{
  "n_layer": 15,
  "d_model": 512,
  "n_experts": 20,
  "experts_per_token": 3,
  "d_expert": 128,
  "d_shared_expert": 0,
  "activation": "squared_relu",
  "moe_layers": [0, 1, 2, 3, 4, 5, 6, 7, 8, 9, 10, 11, 12, 13, 14],
  "router_score": "sigmoid",
  "normalize_top_k": true,
  "routed_scale": 1.5,
  "balance_loss": 0.00107,
  "balance_bias": true,
  "init_std_router": 0.0107,
  "lr_router": 0.000191,
  "vocab_size": 50257,
  "norm": "rmsnorm",
  "norm_eps": 1e-06,
  "tie_embeddings": false,
  "optimizer": "adamw",
  "lr": 0.00063,
  "beta1": 0.95,
  "beta2": 0.98,
  "batch_tokens": [32768, 65536, 131072],
  "seq_len": 1024,
  "train_tokens": 689100000,
  "steps": 9459,
  "dataset": "wikipedia_en"
}
Below are experts of layer 12 (counted from 0) of a mixture-of-experts language model. Rows are named router (the router's row for the expert), up (a neuron's input weights, with its number) and show model dimensions 256-287. Each number is 50 + 12 x the weight over its row's rms, rounded and kept within 0 to 99.
After each expert's rows: "gets" lists some tokens that make up at least twice as much of what it gets as of all text. This comes from a sample of Wikipedia text that the model never trained on. Tokens count by the router's weight.

# expert 9
router:46 60 38 76 39 55 54 58 45 69 48 87 58 23 59 69 76 59 43 55 57 34 45 54 72 43 48 60 47 49 51 51
up0:50 65 52 68 50 36 38 50 36 54 49 52 62 49 70 42 63 30 56 59 60 54 38 61 53 62 50 52 37 62 62 42
up1:51 74 54 77 37 59 68 54 36 57 53 52 55 58 41 53 56 30 49 51 40 41 64 49 51 41 61 49 47 58 71 63
up2:52 41 53 68 42 61 22 49 37 42 64 57 44 38 60 58 53 29 56 43 39 30 49 52 50 48 58 75 19 58 41 53
up3:40 61 49 67 42 56 18 54 65 58 45 61 52 43 53 49 53 79 53 56 49 57 65 56 61 51 29 32 62 59 56 30
up4:41 45 68 69 35 49 55 73 38 60 49 59 66 39 70 47 77 64 55 50 52 48 53 54 64 28 47 46 53 40 47 59
up5:66 60 31 58 42 61 50 39 56 58 41 60 47 59 45 39 67 47 48 85 38 44 53 50 41 65 42 55 56 44 50 43
up6:29 72 50 35 45 42 58 60 47 50 50 60 65 34 50 30 38 62 60 53 47 54 50 45 55 51 66 43 53 47 46 52
up7:43 33 58 70 51 50 37 41 31 66 33 57 56 49 44 52 70 54 47 61 24 28 74 49 60 54 58 55 57 50 62 57
up8:44 35 51 70 51 56 62 70 33 54 43 39 46 35 31 65 68 50 60 54 49 40 45 42 58 42 56 51 37 60 29 50
up9:46 34 35 42 71 61 68 46 45 58 24 68 49 30 48 37 39 47 51 39 43 42 56 33 63 67 51 47 53 38 46 54
up10:48 41 45 65 57 39 66 59 54 56 53 75 56 43 38 51 50 56 37 40 43 56 60 31 62 52 51 45 39 36 50 47
up11:49 54 41 63 53 56 40 68 63 58 54 48 58 44 42 49 66 43 52 73 20 45 54 56 53 31 58 60 55 53 70 34
up12:58 61 58 51 46 77 59 42 38 48 68 63 55 18 46 61 26 59 54 49 42 68 55 41 47 34 48 47 40 56 40 53
gets: " the", " a", " The", "'s", " first", " his"

# expert 6
router:71 52 52 67 58 75 52 61 56 58 41 49 24 53 56 45 64 50 55 63 49 48 46 60 71 31 54 43 44 52 34 43
up0:67 62 47 46 68 60 56 68 52 55 63 35 57 43 50 28 18 57 49 50 51 44 48 62 52 50 54 47 61 75 38 59
up1:57 41 51 68 60 73 69 64 35 64 72 40 42 62 27 54 50 43 43 60 48 51 44 55 47 33 43 46 57 62 28 50
up2:53 62 34 55 67 39 58 73 55 52 46 46 52 69 71 55 63 42 46 45 57 64 42 45 54 34 59 33 26 51 65 44
up3:31 38 65 52 34 53 53 42 49 79 52 54 58 42 18 77 56 64 65 53 49 64 48 35 55 42 52 39 82 55 51 51
up4:50 49 37 37 58 73 76 46 37 56 59 45 66 58 62 52 37 46 53 52 45 51 52 61 45 77 55 52 57 68 43 47
up5:40 54 45 60 36 49 44 51 68 69 57 67 45 29 42 50 44 54 59 60 41 45 68 48 51 48 36 15 52 50 55 55
up6:58 52 49 13 66 59 25 40 46 53 32 44 61 39 52 50 52 69 53 41 26 66 47 43 43 46 39 32 47 55 38 58
up7:56 55 60 68 35 64 50 42 50 29 52 46 61 29 55 56 39 72 39 70 52 30 82 42 48 55 49 60 52 62 28 28
up8:59 47 57 66 43 46 62 69 18 42 61 41 56 50 68 54 33 62 63 51 43 45 73 40 39 65 59 53 26 50 39 38
up9:43 55 50 67 33 55 47 54 31 49 35 47 39 62 69 64 39 51 34 61 45 41 65 45 27 34 50 52 25 54 44 52
up10:62 43 33 50 62 53 64 50 50 41 65 41 56 46 56 41 65 48 44 77 56 67 28 50 54 48 54 48 42 67 39 40
up11:48 57 49 56 49 74 58 43 48 49 51 47 33 58 59 62 50 45 32 59 39 44 33 56 54 35 50 53 59 52 41 43
up12:51 58 45 73 57 56 51 39 68 69 46 62 30 32 59 54 71 84 61 56 59 63 51 46 43 65 30 46 30 64 49 46
gets: "\n", " |", " ", "|", "==", "==="

# expert 18
router:57 53 63 62 56 55 33 66 53 24 54 59 59 36 62 49 61 46 33 40 45 53 41 49 49 07 54 40 46 53 72 51
up0:52 56 28 49 56 36 53 48 53 44 31 59 66 49 55 68 42 62 38 35 54 63 69 65 58 44 56 77 24 70 63 40
up1:53 67 45 69 71 49 81 60 48 35 53 48 46 18 59 47 38 49 41 59 43 59 52 55 37 51 36 66 48 63 49 57
up2:54 55 54 57 64 59 60 34 54 40 54 56 48 39 45 43 29 37 47 36 59 54 59 65 52 53 63 65 59 53 52 53
up3:42 55 62 33 62 39 53 59 52 52 26 58 51 40 46 48 41 40 65 52 56 53 63 34 38 39 27 51 22 84 66 51
up4:51 52 44 65 53 73 65 63 32 55 62 82 37 42 61 39 27 48 48 40 68 44 30 40 56 50 51 55 47 49 45 64
up5:75 24 73 61 55 49 30 37 38 44 52 49 62 42 49 58 56 46 70 43 37 46 31 55 51 38 70 33 55 57 50 56
up6:41 50 81 58 46 67 60 56 47 49 43 52 56 24 65 51 58 44 79 48 48 38 51 61 57 33 58 43 48 55 61 36
up7:48 53 59 73 83 42 77 54 44 51 43 45 54 45 51 27 51 57 19 43 52 43 32 56 51 72 26 43 36 52 51 52
up8:69 53 49 51 62 62 34 47 62 41 44 47 57 34 22 49 58 69 39 45 51 33 35 31 43 34 45 47 49 76 43 53
up9:56 55 45 56 44 31 38 57 32 53 44 53 44 55 53 60 52 63 46 47 62 52 40 45 44 55 42 58 40 57 54 38
up10:33 38 55 41 47 66 49 44 62 42 44 56 67 54 32 47 53 46 40 59 63 41 27 48 43 43 59 61 62 55 51 59
up11:58 67 53 43 52 65 78 64 63 53 50 49 54 36 44 34 74 42 51 41 38 34 38 49 57 47 55 47 28 54 58 46
up12:59 72 59 62 49 65 43 54 27 57 62 40 36 38 66 61 36 26 34 34 66 63 37 48 38 47 76 42 38 57 77 30
gets: " of", " in", " for", " on", " with", " to"

# expert 12
router:38 48 60 35 47 65 30 42 61 38 52 67 38 60 28 44 55 60 39 54 39 65 62 64 59 52 66 62 39 57 39 44
up0:41 31 58 47 43 48 26 33 55 28 52 55 60 54 58 29 49 43 28 56 49 48 28 65 57 54 61 57 41 37 38 30
up1:67 52 44 57 48 51 51 47 37 54 35 70 69 55 44 41 61 46 52 45 69 35 39 68 52 64 64 51 62 51 39 32
up2:34 77 59 50 60 45 57 51 48 53 37 73 45 50 43 39 45 44 57 55 75 57 39 67 46 51 47 55 56 48 39 40
up3:43 59 48 42 58 48 37 52 48 53 44 69 53 42 54 43 50 60 26 55 29 41 24 38 24 49 65 59 73 54 60 39
up4:33 38 65 54 46 40 25 55 42 37 64 25 42 72 59 54 73 41 47 50 46 61 39 55 69 78 54 25 40 58 31 48
up5:57 35 36 56 41 44 66 59 57 62 62 52 51 58 52 71 63 41 53 38 46 60 51 48 37 46 65 45 48 55 31 45
up6:60 50 61 50 59 71 52 52 37 56 56 54 41 44 63 42 54 73 30 31 40 48 46 66 38 67 38 39 44 28 34 27
up7:46 37 45 41 44 29 30 55 62 40 20 58 56 51 51 53 47 49 39 55 54 55 37 59 44 65 36 55 50 80 60 47
up8:51 63 36 48 42 40 70 41 27 36 52 50 48 44 36 63 65 34 45 47 52 55 66 50 40 45 77 46 53 61 54 34
up9:36 55 55 54 42 41 61 63 66 53 39 55 50 53 28 49 51 42 57 61 47 43 62 24 40 33 41 50 57 69 61 26
up10:47 62 29 38 48 54 71 59 53 68 56 42 56 43 35 42 45 30 60 39 48 48 51 48 30 49 72 45 59 80 32 32
up11:53 34 34 71 42 60 51 57 53 75 38 37 41 70 51 73 39 56 35 62 44 56 47 41 65 30 52 43 22 63 59 51
up12:58 71 64 55 46 42 73 46 55 52 48 54 55 37 46 41 56 75 44 75 44 42 55 68 43 41 37 47 43 47 70 38
gets: " |", " a", " /", " was", " has", " it"

# expert 16
router:54 63 48 57 56 66 43 50 46 44 23 65 40 10 55 52 39 38 54 72 42 53 59 62 41 38 63 50 28 59 53 35
up0:30 70 59 58 54 71 50 54 54 46 51 71 63 39 59 63 38 22 67 70 51 57 39 75 41 48 41 74 49 54 63 32
up1:68 76 42 51 42 48 18 48 49 51 27 58 73 36 61 42 47 52 72 48 51 53 54 39 50 50 52 43 42 64 62 51
up2:67 57 79 57 41 68 57 46 54 66 39 53 40 47 68 56 55 38 66 61 53 53 44 59 57 38 55 47 48 57 54 61
up3:53 48 42 65 51 42 46 40 49 25 22 52 51 26 59 36 58 53 53 55 57 57 59 55 69 58 52 65 57 58 45 56
up4:65 46 32 39 58 45 57 39 57 56 39 40 64 36 57 42 37 41 60 64 57 60 46 66 75 55 44 36 52 42 55 58
up5:46 44 52 38 49 55 39 49 64 62 48 61 51 32 51 64 36 68 50 46 48 58 47 61 49 31 47 61 39 70 66 68
up6:57 56 45 47 62 57 42 45 46 42 40 70 63 42 35 29 36 57 51 49 52 57 56 59 27 61 41 66 33 43 62 54
up7:62 49 42 54 47 60 42 46 31 59 35 34 41 48 63 72 42 63 71 51 63 49 37 43 41 67 28 41 50 54 42 68
up8:56 54 61 45 56 41 39 64 58 33 42 52 44 36 56 58 47 39 49 40 67 44 53 45 76 60 44 57 36 62 42 43
up9:57 44 45 62 57 22 51 23 60 35 30 64 48 52 43 37 45 51 56 55 45 43 35 37 52 41 40 41 56 51 50 61
up10:50 60 48 40 70 46 71 65 46 54 12 72 38 43 62 48 41 39 52 72 44 55 72 58 58 44 69 67 43 54 30 33
up11:49 47 55 56 47 61 48 48 58 40 48 43 37 31 53 46 40 34 57 48 48 60 32 64 32 51 62 27 67 61 52 56
up12:43 46 61 50 59 55 70 55 44 44 57 54 62 60 55 43 42 76 75 81 58 42 47 51 58 23 42 41 56 47 31 37
gets: "\n", " in", " =", " ==", "In", "\""

# expert 7
router:53 44 46 73 58 48 60 73 41 45 48 41 38 39 41 55 49 66 33 62 58 51 57 56 34 61 51 67 46 71 42 25
up0:38 44 50 52 51 50 27 79 37 51 52 41 11 36 58 48 61 47 26 60 60 28 55 37 43 48 57 72 47 47 58 61
up1:61 38 69 68 49 53 56 52 43 70 38 44 23 34 54 52 50 63 56 71 48 24 57 49 37 44 39 55 52 72 40 49
up2:57 44 73 31 47 70 69 52 52 50 51 55 46 36 47 59 54 58 31 62 43 50 48 71 48 47 49 52 71 56 35 26
up3:50 58 41 63 48 65 65 29 51 38 33 39 64 59 66 45 52 50 48 54 32 44 44 47 47 53 55 54 38 44 33 45
up4:70 41 69 50 65 42 44 50 48 68 53 35 46 44 47 50 46 43 46 47 61 51 57 66 51 45 41 45 46 43 52 53
up5:55 46 51 54 36 61 34 63 40 45 37 45 58 49 59 73 50 37 44 60 38 53 48 71 28 38 31 49 52 36 60 50
up6:68 58 79 49 52 53 33 42 40 51 55 53 51 61 42 44 50 46 51 50 40 53 56 49 54 57 51 75 52 66 40 43
up7:51 12 45 47 50 33 41 55 75 57 33 41 39 32 57 53 55 49 46 48 47 40 53 36 45 42 54 40 76 41 56 44
up8:39 47 38 94 58 48 70 58 35 50 45 43 63 53 56 50 58 58 23 35 43 55 31 72 57 57 38 65 41 50 42 47
up9:50 46 64 46 40 57 66 61 23 43 43 39 45 71 39 68 61 61 41 66 41 41 48 43 45 42 60 40 47 77 37 35
up10:43 31 57 22 52 50 51 57 58 45 59 47 40 61 47 66 41 62 49 52 45 55 46 60 40 47 49 38 59 53 47 43
up11:56 29 58 52 41 78 34 38 46 50 53 49 72 66 67 45 70 54 31 25 44 63 45 65 49 41 68 34 47 52 67 47
up12:56 62 49 67 42 39 49 22 52 45 44 40 61 50 78 62 65 47 59 48 53 44 44 62 59 56 58 29 66 62 42 63
gets: "\n", " ", " 0", " 1", " 2", "\n "

# expert 8
router:63 53 53 63 46 57 39 48 37 63 41 55 40 24 43 43 42 60 50 58 44 60 39 72 61 61 54 54 44 41 58 41
up0:53 50 44 62 36 51 48 62 27 71 46 37 23 40 68 36 55 53 44 61 49 29 41 45 42 46 54 46 82 55 22 49
up1:57 39 56 59 67 58 53 47 50 56 68 65 51 70 53 40 50 35 54 40 47 47 51 36 45 24 47 52 51 38 46 59
up2:43 47 59 53 48 48 51 37 28 44 54 55 34 47 72 56 47 49 43 39 46 46 39 49 28 26 40 63 40 45 45 72
up3:48 44 67 52 58 36 64 71 51 44 49 66 34 38 48 48 62 42 49 63 63 35 56 52 55 48 54 40 74 43 41 51
up4:57 53 37 63 47 48 32 37 38 55 41 51 40 48 30 40 48 62 47 53 49 39 41 67 52 64 36 52 54 46 62 44
up5:43 79 40 60 46 60 33 49 57 36 31 74 47 35 65 49 38 43 62 58 40 57 64 48 59 42 47 72 64 46 41 40
up6:40 47 72 49 49 37 26 53 41 41 57 53 61 55 34 32 40 67 46 55 31 50 44 51 41 49 38 45 45 35 65 44
up7:40 34 70 53 54 81 42 62 34 37 59 50 43 64 26 65 40 59 37 50 46 58 39 44 36 39 50 74 51 70 60 47
up8:52 61 34 56 47 26 60 52 42 66 55 59 42 54 39 58 28 45 48 69 69 44 59 54 56 54 45 75 68 54 45 37
up9:39 43 64 52 59 58 53 41 63 66 27 41 58 61 65 69 50 49 34 64 58 58 53 35 45 47 47 59 61 37 66 33
up10:51 58 37 71 40 48 44 47 52 46 63 40 40 24 31 73 37 39 40 55 58 46 65 54 65 51 62 56 46 46 77 56
up11:48 37 58 49 41 77 38 44 51 50 42 45 34 27 58 43 77 62 47 57 40 31 33 51 36 39 56 50 64 52 51 48
up12:48 51 67 66 57 51 42 43 52 59 59 63 51 54 53 47 45 54 63 66 42 56 76 66 44 45 41 78 41 66 58 29
gets: " the", " in", " of", " to", " from", "|"

# expert 4
router:36 56 52 65 60 55 59 35 41 66 45 46 28 44 35 51 59 58 51 66 52 34 50 37 39 39 57 56 41 68 46 39
up0:52 48 48 53 62 38 47 55 82 50 58 51 66 64 42 52 64 60 45 44 49 41 59 43 60 41 47 35 43 59 51 52
up1:39 24 57 59 39 59 49 52 60 52 41 50 54 60 54 48 31 37 57 22 41 46 37 59 58 41 34 47 61 46 47 69
up2:50 43 53 55 64 63 55 40 56 60 45 70 42 31 52 48 58 51 67 51 48 44 46 49 56 42 67 45 64 48 47 52
up3:60 71 49 38 49 49 56 38 20 73 58 55 64 49 55 60 52 52 59 45 53 43 35 47 49 63 58 43 36 66 40 29
up4:45 59 44 44 56 60 65 36 59 43 40 62 42 47 42 44 49 26 66 51 56 73 39 47 34 73 47 64 50 77 51 45
up5:43 56 37 71 48 68 58 64 43 55 40 53 34 59 45 70 35 64 36 56 49 16 26 50 52 31 45 47 33 81 42 39
up6:47 39 63 62 48 53 46 66 52 49 58 55 66 53 40 37 61 48 69 32 42 43 34 66 47 50 65 70 41 47 44 64
up7:45 57 42 42 29 37 54 53 44 70 45 58 51 51 65 56 54 52 52 78 55 52 39 45 50 34 62 41 45 62 48 45
up8:34 50 51 48 45 54 53 40 28 59 55 59 40 50 57 39 54 59 43 55 52 27 66 59 48 30 65 47 43 48 53 43
up9:39 52 63 50 46 59 62 67 34 43 51 59 46 17 48 52 47 48 48 59 43 58 42 50 38 44 47 51 42 58 54 50
up10:40 76 24 44 51 47 68 53 40 60 56 60 62 39 45 59 49 58 39 73 51 43 37 43 45 38 47 49 58 48 58 36
up11:50 71 49 53 46 45 65 48 28 56 63 49 33 59 52 73 34 73 57 54 66 57 42 41 55 39 67 48 56 46 27 42
up12:42 47 49 37 64 54 26 45 55 52 50 51 54 52 45 42 59 62 58 51 55 58 70 54 51 56 61 50 57 57 46 44
gets: " to", " and", " was", " that", " is", " he"

# expert 15
router:45 45 45 64 61 47 52 76 48 59 46 45 47 28 73 41 42 41 60 63 51 34 42 82 55 41 58 66 53 60 47 45
up0:53 44 63 53 46 35 49 44 50 58 32 42 47 60 38 43 45 46 48 48 33 15 48 48 64 57 38 44 58 45 42 55
up1:53 30 55 50 89 47 55 46 51 56 76 56 44 45 62 47 47 27 53 28 33 33 47 35 54 52 57 49 55 64 37 36
up2:42 67 33 71 36 46 65 40 55 54 57 55 54 43 44 55 38 43 54 66 63 41 52 73 23 75 65 53 33 54 24 37
up3:38 50 56 47 40 41 52 66 42 75 61 36 45 58 53 29 56 32 39 62 44 37 46 64 53 21 20 57 50 66 67 61
up4:69 24 68 36 74 46 36 53 54 30 55 51 57 50 43 67 55 41 63 55 46 63 50 75 69 46 48 56 39 55 46 54
up5:57 40 59 58 52 60 44 74 57 45 55 59 72 55 46 44 61 71 51 46 65 44 53 61 63 61 48 34 42 68 56 58
up6:54 44 26 52 53 49 48 56 30 42 65 38 54 29 63 40 24 51 39 40 65 22 60 74 66 41 38 80 51 37 34 47
up7:45 51 28 59 71 57 50 43 57 60 54 45 51 46 49 51 41 52 39 80 45 13 30 49 46 51 50 63 46 37 63 59
up8:46 54 61 44 64 60 54 70 57 51 40 45 61 38 73 52 52 59 66 62 43 48 66 32 48 32 58 56 42 57 24 49
up9:52 59 51 53 61 40 53 59 29 60 40 46 48 48 51 53 45 43 54 46 40 45 64 54 66 34 37 60 40 49 59 60
up10:52 35 44 50 75 52 43 71 45 50 71 58 52 55 45 40 41 62 64 40 52 37 63 75 75 47 53 43 55 62 49 42
up11:40 38 57 47 27 55 63 54 50 40 48 70 55 49 44 52 35 46 55 50 53 32 45 60 58 48 57 43 39 29 64 56
up12:45 44 66 50 60 64 32 34 50 45 43 44 47 40 37 53 38 59 67 53 58 45 48 65 47 22 53 47 42 47 64 62
gets: " |", "\n", "-", ",", ";", ")"

# expert 5
router:68 63 45 75 74 67 56 55 44 81 58 51 56 41 51 38 68 53 43 50 47 57 46 56 48 27 55 55 48 61 40 63
up0:48 82 47 48 65 57 47 48 34 49 53 54 39 55 38 53 44 43 14 58 58 44 44 63 44 35 46 52 62 46 50 51
up1:48 48 78 52 54 71 51 68 38 44 60 44 60 52 64 43 63 52 51 54 57 65 61 52 39 57 64 62 40 38 41 48
up2:42 62 50 48 70 42 44 54 48 59 42 38 49 42 55 45 59 86 48 36 66 36 32 37 48 23 54 66 32 40 54 47
up3:61 39 56 56 79 51 66 47 50 51 29 46 50 31 42 83 73 47 45 46 40 50 70 65 59 47 56 41 52 68 42 72
up4:53 52 55 75 59 42 56 52 53 46 41 50 56 17 39 50 62 56 41 56 55 61 58 54 63 30 90 47 49 68 70 63
up5:59 44 38 59 46 62 60 49 52 55 35 42 76 55 56 41 48 45 72 41 63 66 52 73 90 52 59 55 37 30 49 35
up6:51 46 43 58 84 68 53 74 51 58 55 58 54 69 51 63 47 61 51 54 51 51 28 20 34 33 66 47 32 58 51 77
up7:51 40 56 74 38 46 59 51 43 50 45 40 35 46 70 59 58 52 48 54 47 47 58 66 52 32 55 48 62 49 41 59
up8:67 35 67 36 41 62 66 59 29 63 60 63 55 47 43 37 50 56 59 38 61 44 60 35 64 31 77 58 51 73 50 51
up9:62 76 54 60 41 74 43 43 55 63 51 44 58 37 67 45 55 39 66 62 69 62 33 34 33 51 25 48 85 49 48 50
up10:50 53 63 45 51 54 60 62 64 51 33 40 51 42 43 41 56 53 37 54 56 42 57 41 39 54 54 48 38 43 45 44
up11:52 40 43 64 46 43 51 51 35 53 39 45 27 50 74 32 65 57 43 64 48 34 43 53 48 25 50 53 54 53 28 40
up12:54 49 46 54 56 66 45 56 39 67 43 44 26 66 55 58 57 35 42 61 40 37 61 36 59 22 46 32 42 42 36 56
gets: " and", "-", ".", "|", " to", ","

# expert 2
router:49 53 64 61 55 62 63 65 48 76 40 48 31 54 53 65 57 44 56 53 39 45 66 67 41 27 40 43 46 79 62 43
up0:48 68 49 56 59 52 58 56 55 70 51 47 45 44 42 64 40 49 52 54 27 27 51 50 60 55 52 58 31 58 46 49
up1:45 79 49 41 56 67 54 38 42 64 54 41 28 32 58 60 70 81 54 58 55 42 46 52 47 27 44 28 21 39 50 43
up2:30 63 37 54 44 47 54 57 19 58 20 61 37 43 57 48 43 41 41 60 35 36 55 38 45 53 67 47 35 82 66 51
up3:49 56 27 52 55 49 39 39 49 67 49 49 45 55 44 53 39 85 41 45 27 50 57 37 59 50 59 40 54 61 59 30
up4:53 47 27 40 56 37 44 69 52 66 43 50 38 53 43 75 31 51 34 54 21 47 43 46 48 34 58 68 40 43 66 45
up5:53 26 65 39 53 54 44 42 69 46 77 53 51 53 42 45 75 34 46 46 54 50 48 51 49 50 50 46 51 44 44 60
up6:62 57 77 56 51 59 56 50 66 47 69 40 40 51 50 50 41 27 39 81 37 70 52 54 57 37 34 29 29 35 33 63
up7:56 39 62 56 61 41 55 35 53 54 63 58 40 42 43 57 50 64 58 39 34 51 60 57 67 48 59 44 44 58 52 38
up8:56 49 63 53 50 56 60 66 63 64 54 72 58 62 52 60 41 44 55 67 44 26 76 67 57 24 40 65 66 20 40 43
up9:68 47 64 54 52 37 51 63 42 71 09 47 49 53 42 42 65 62 51 50 40 42 64 61 50 35 32 43 46 61 71 29
up10:49 55 38 55 87 60 57 54 52 69 60 68 36 54 67 66 42 46 51 53 39 54 52 38 50 49 57 58 66 70 48 50
up11:51 65 26 54 69 25 54 50 53 38 55 61 38 63 64 42 52 40 53 55 39 56 58 37 46 39 50 40 55 63 40 43
up12:42 43 47 62 48 47 69 58 45 55 50 55 46 60 41 58 67 63 44 47 46 40 45 57 41 26 58 48 34 57 57 32
gets: " and", ",", " with", ".", " as", " that"

# expert 13
router:64 48 45 69 37 54 53 51 39 42 31 46 49 48 41 53 71 52 52 56 36 36 31 47 53 47 48 71 46 66 43 51
up0:31 40 45 53 54 36 44 57 56 38 50 78 53 44 49 65 68 58 59 34 46 44 69 59 53 50 40 46 66 44 58 36
up1:77 44 49 53 52 39 41 35 42 32 41 50 49 42 42 43 40 45 44 47 40 52 14 65 40 59 67 37 45 47 49 71
up2:63 30 59 59 88 47 60 46 46 61 34 47 67 49 29 38 65 51 30 71 52 45 60 51 38 53 54 52 44 41 37 51
up3:45 53 37 60 42 80 63 49 44 42 33 74 71 47 47 73 50 46 58 53 50 51 43 41 58 49 43 42 44 42 55 43
up4:50 50 58 49 43 50 57 59 50 38 47 56 52 47 27 50 54 32 30 41 34 46 36 60 58 55 53 49 37 50 60 66
up5:49 67 54 57 60 27 47 31 56 51 49 41 66 29 45 69 64 57 58 55 50 38 33 73 57 45 63 42 64 69 38 67
up6:57 60 53 56 52 49 39 48 55 37 55 71 41 53 46 54 21 47 62 74 64 45 40 41 29 62 40 57 74 62 50 60
up7:62 37 50 57 53 37 60 45 55 32 41 64 53 58 43 59 48 68 42 37 42 62 36 42 70 33 60 51 55 50 58 78
up8:39 26 63 61 50 64 41 49 63 44 60 49 57 39 66 66 73 41 65 61 37 40 54 63 53 49 70 47 39 43 50 52
up9:50 58 66 48 43 80 29 72 44 57 50 43 42 46 64 80 53 52 53 58 34 43 50 44 44 53 36 61 50 47 33 22
up10:56 34 49 50 34 48 65 36 50 50 55 65 36 61 75 79 61 58 53 66 50 52 53 45 40 62 28 90 21 54 34 44
up11:76 23 54 41 44 57 55 73 38 45 45 34 50 44 59 35 45 65 44 34 49 34 28 47 46 47 38 53 43 63 35 47
up12:67 56 40 59 64 47 71 69 49 38 43 33 29 43 44 47 56 27 64 69 48 46 50 68 67 44 38 61 59 58 60 25
gets: " was", " is", " were", " are", " he", " be"

# expert 0
router:70 36 52 47 64 44 31 54 55 48 35 59 62 48 58 53 33 64 54 57 53 39 43 45 61 66 48 61 39 54 53 47
up0:72 35 53 56 41 60 54 36 53 53 51 48 60 47 39 55 42 58 72 59 48 32 36 59 75 66 50 56 52 43 52 33
up1:52 65 82 41 78 41 50 48 47 49 36 44 37 61 54 55 43 47 51 70 63 36 43 33 36 57 39 61 48 38 55 67
up2:44 22 53 59 47 39 43 41 52 31 51 82 33 34 32 46 51 59 56 59 20 61 50 34 41 45 30 42 42 61 73 54
up3:42 36 43 47 49 55 59 47 62 48 38 57 68 57 61 50 29 41 59 58 34 65 45 53 57 54 55 40 35 51 56 36
up4:70 46 55 47 60 34 42 61 46 41 36 32 66 64 60 54 54 46 54 56 34 55 72 51 59 66 55 69 37 53 58 38
up5:61 51 76 41 38 42 49 64 35 57 36 45 62 64 43 44 49 43 42 34 50 38 32 40 37 60 57 57 37 50 39 13
up6:35 57 60 56 45 41 63 48 62 43 43 54 52 33 58 58 34 53 48 47 38 47 67 55 61 55 49 54 43 49 63 44
up7:36 46 33 65 61 37 39 51 52 72 30 56 47 24 40 61 56 56 38 45 46 24 63 50 49 57 60 57 51 58 50 25
up8:33 34 60 29 36 54 63 82 39 47 44 46 48 55 46 20 48 70 46 68 50 32 46 29 48 41 46 35 51 41 48 69
up9:44 48 49 56 53 59 48 78 66 71 60 65 34 35 44 44 51 44 27 52 46 32 63 45 62 53 63 42 59 51 56 56
up10:52 62 52 28 52 39 49 39 49 46 54 43 57 46 36 43 60 56 45 53 55 65 64 43 44 50 45 48 51 71 53 48
up11:44 71 47 41 41 57 47 75 31 59 50 61 24 36 46 64 37 57 43 42 54 50 51 63 60 59 55 53 60 47 43 46
up12:36 62 42 56 61 49 35 45 40 49 30 55 45 62 73 53 46 44 61 51 48 47 33 36 35 59 74 42 62 57 50 54
gets: " the", " his", " an", "'s", " its", " their"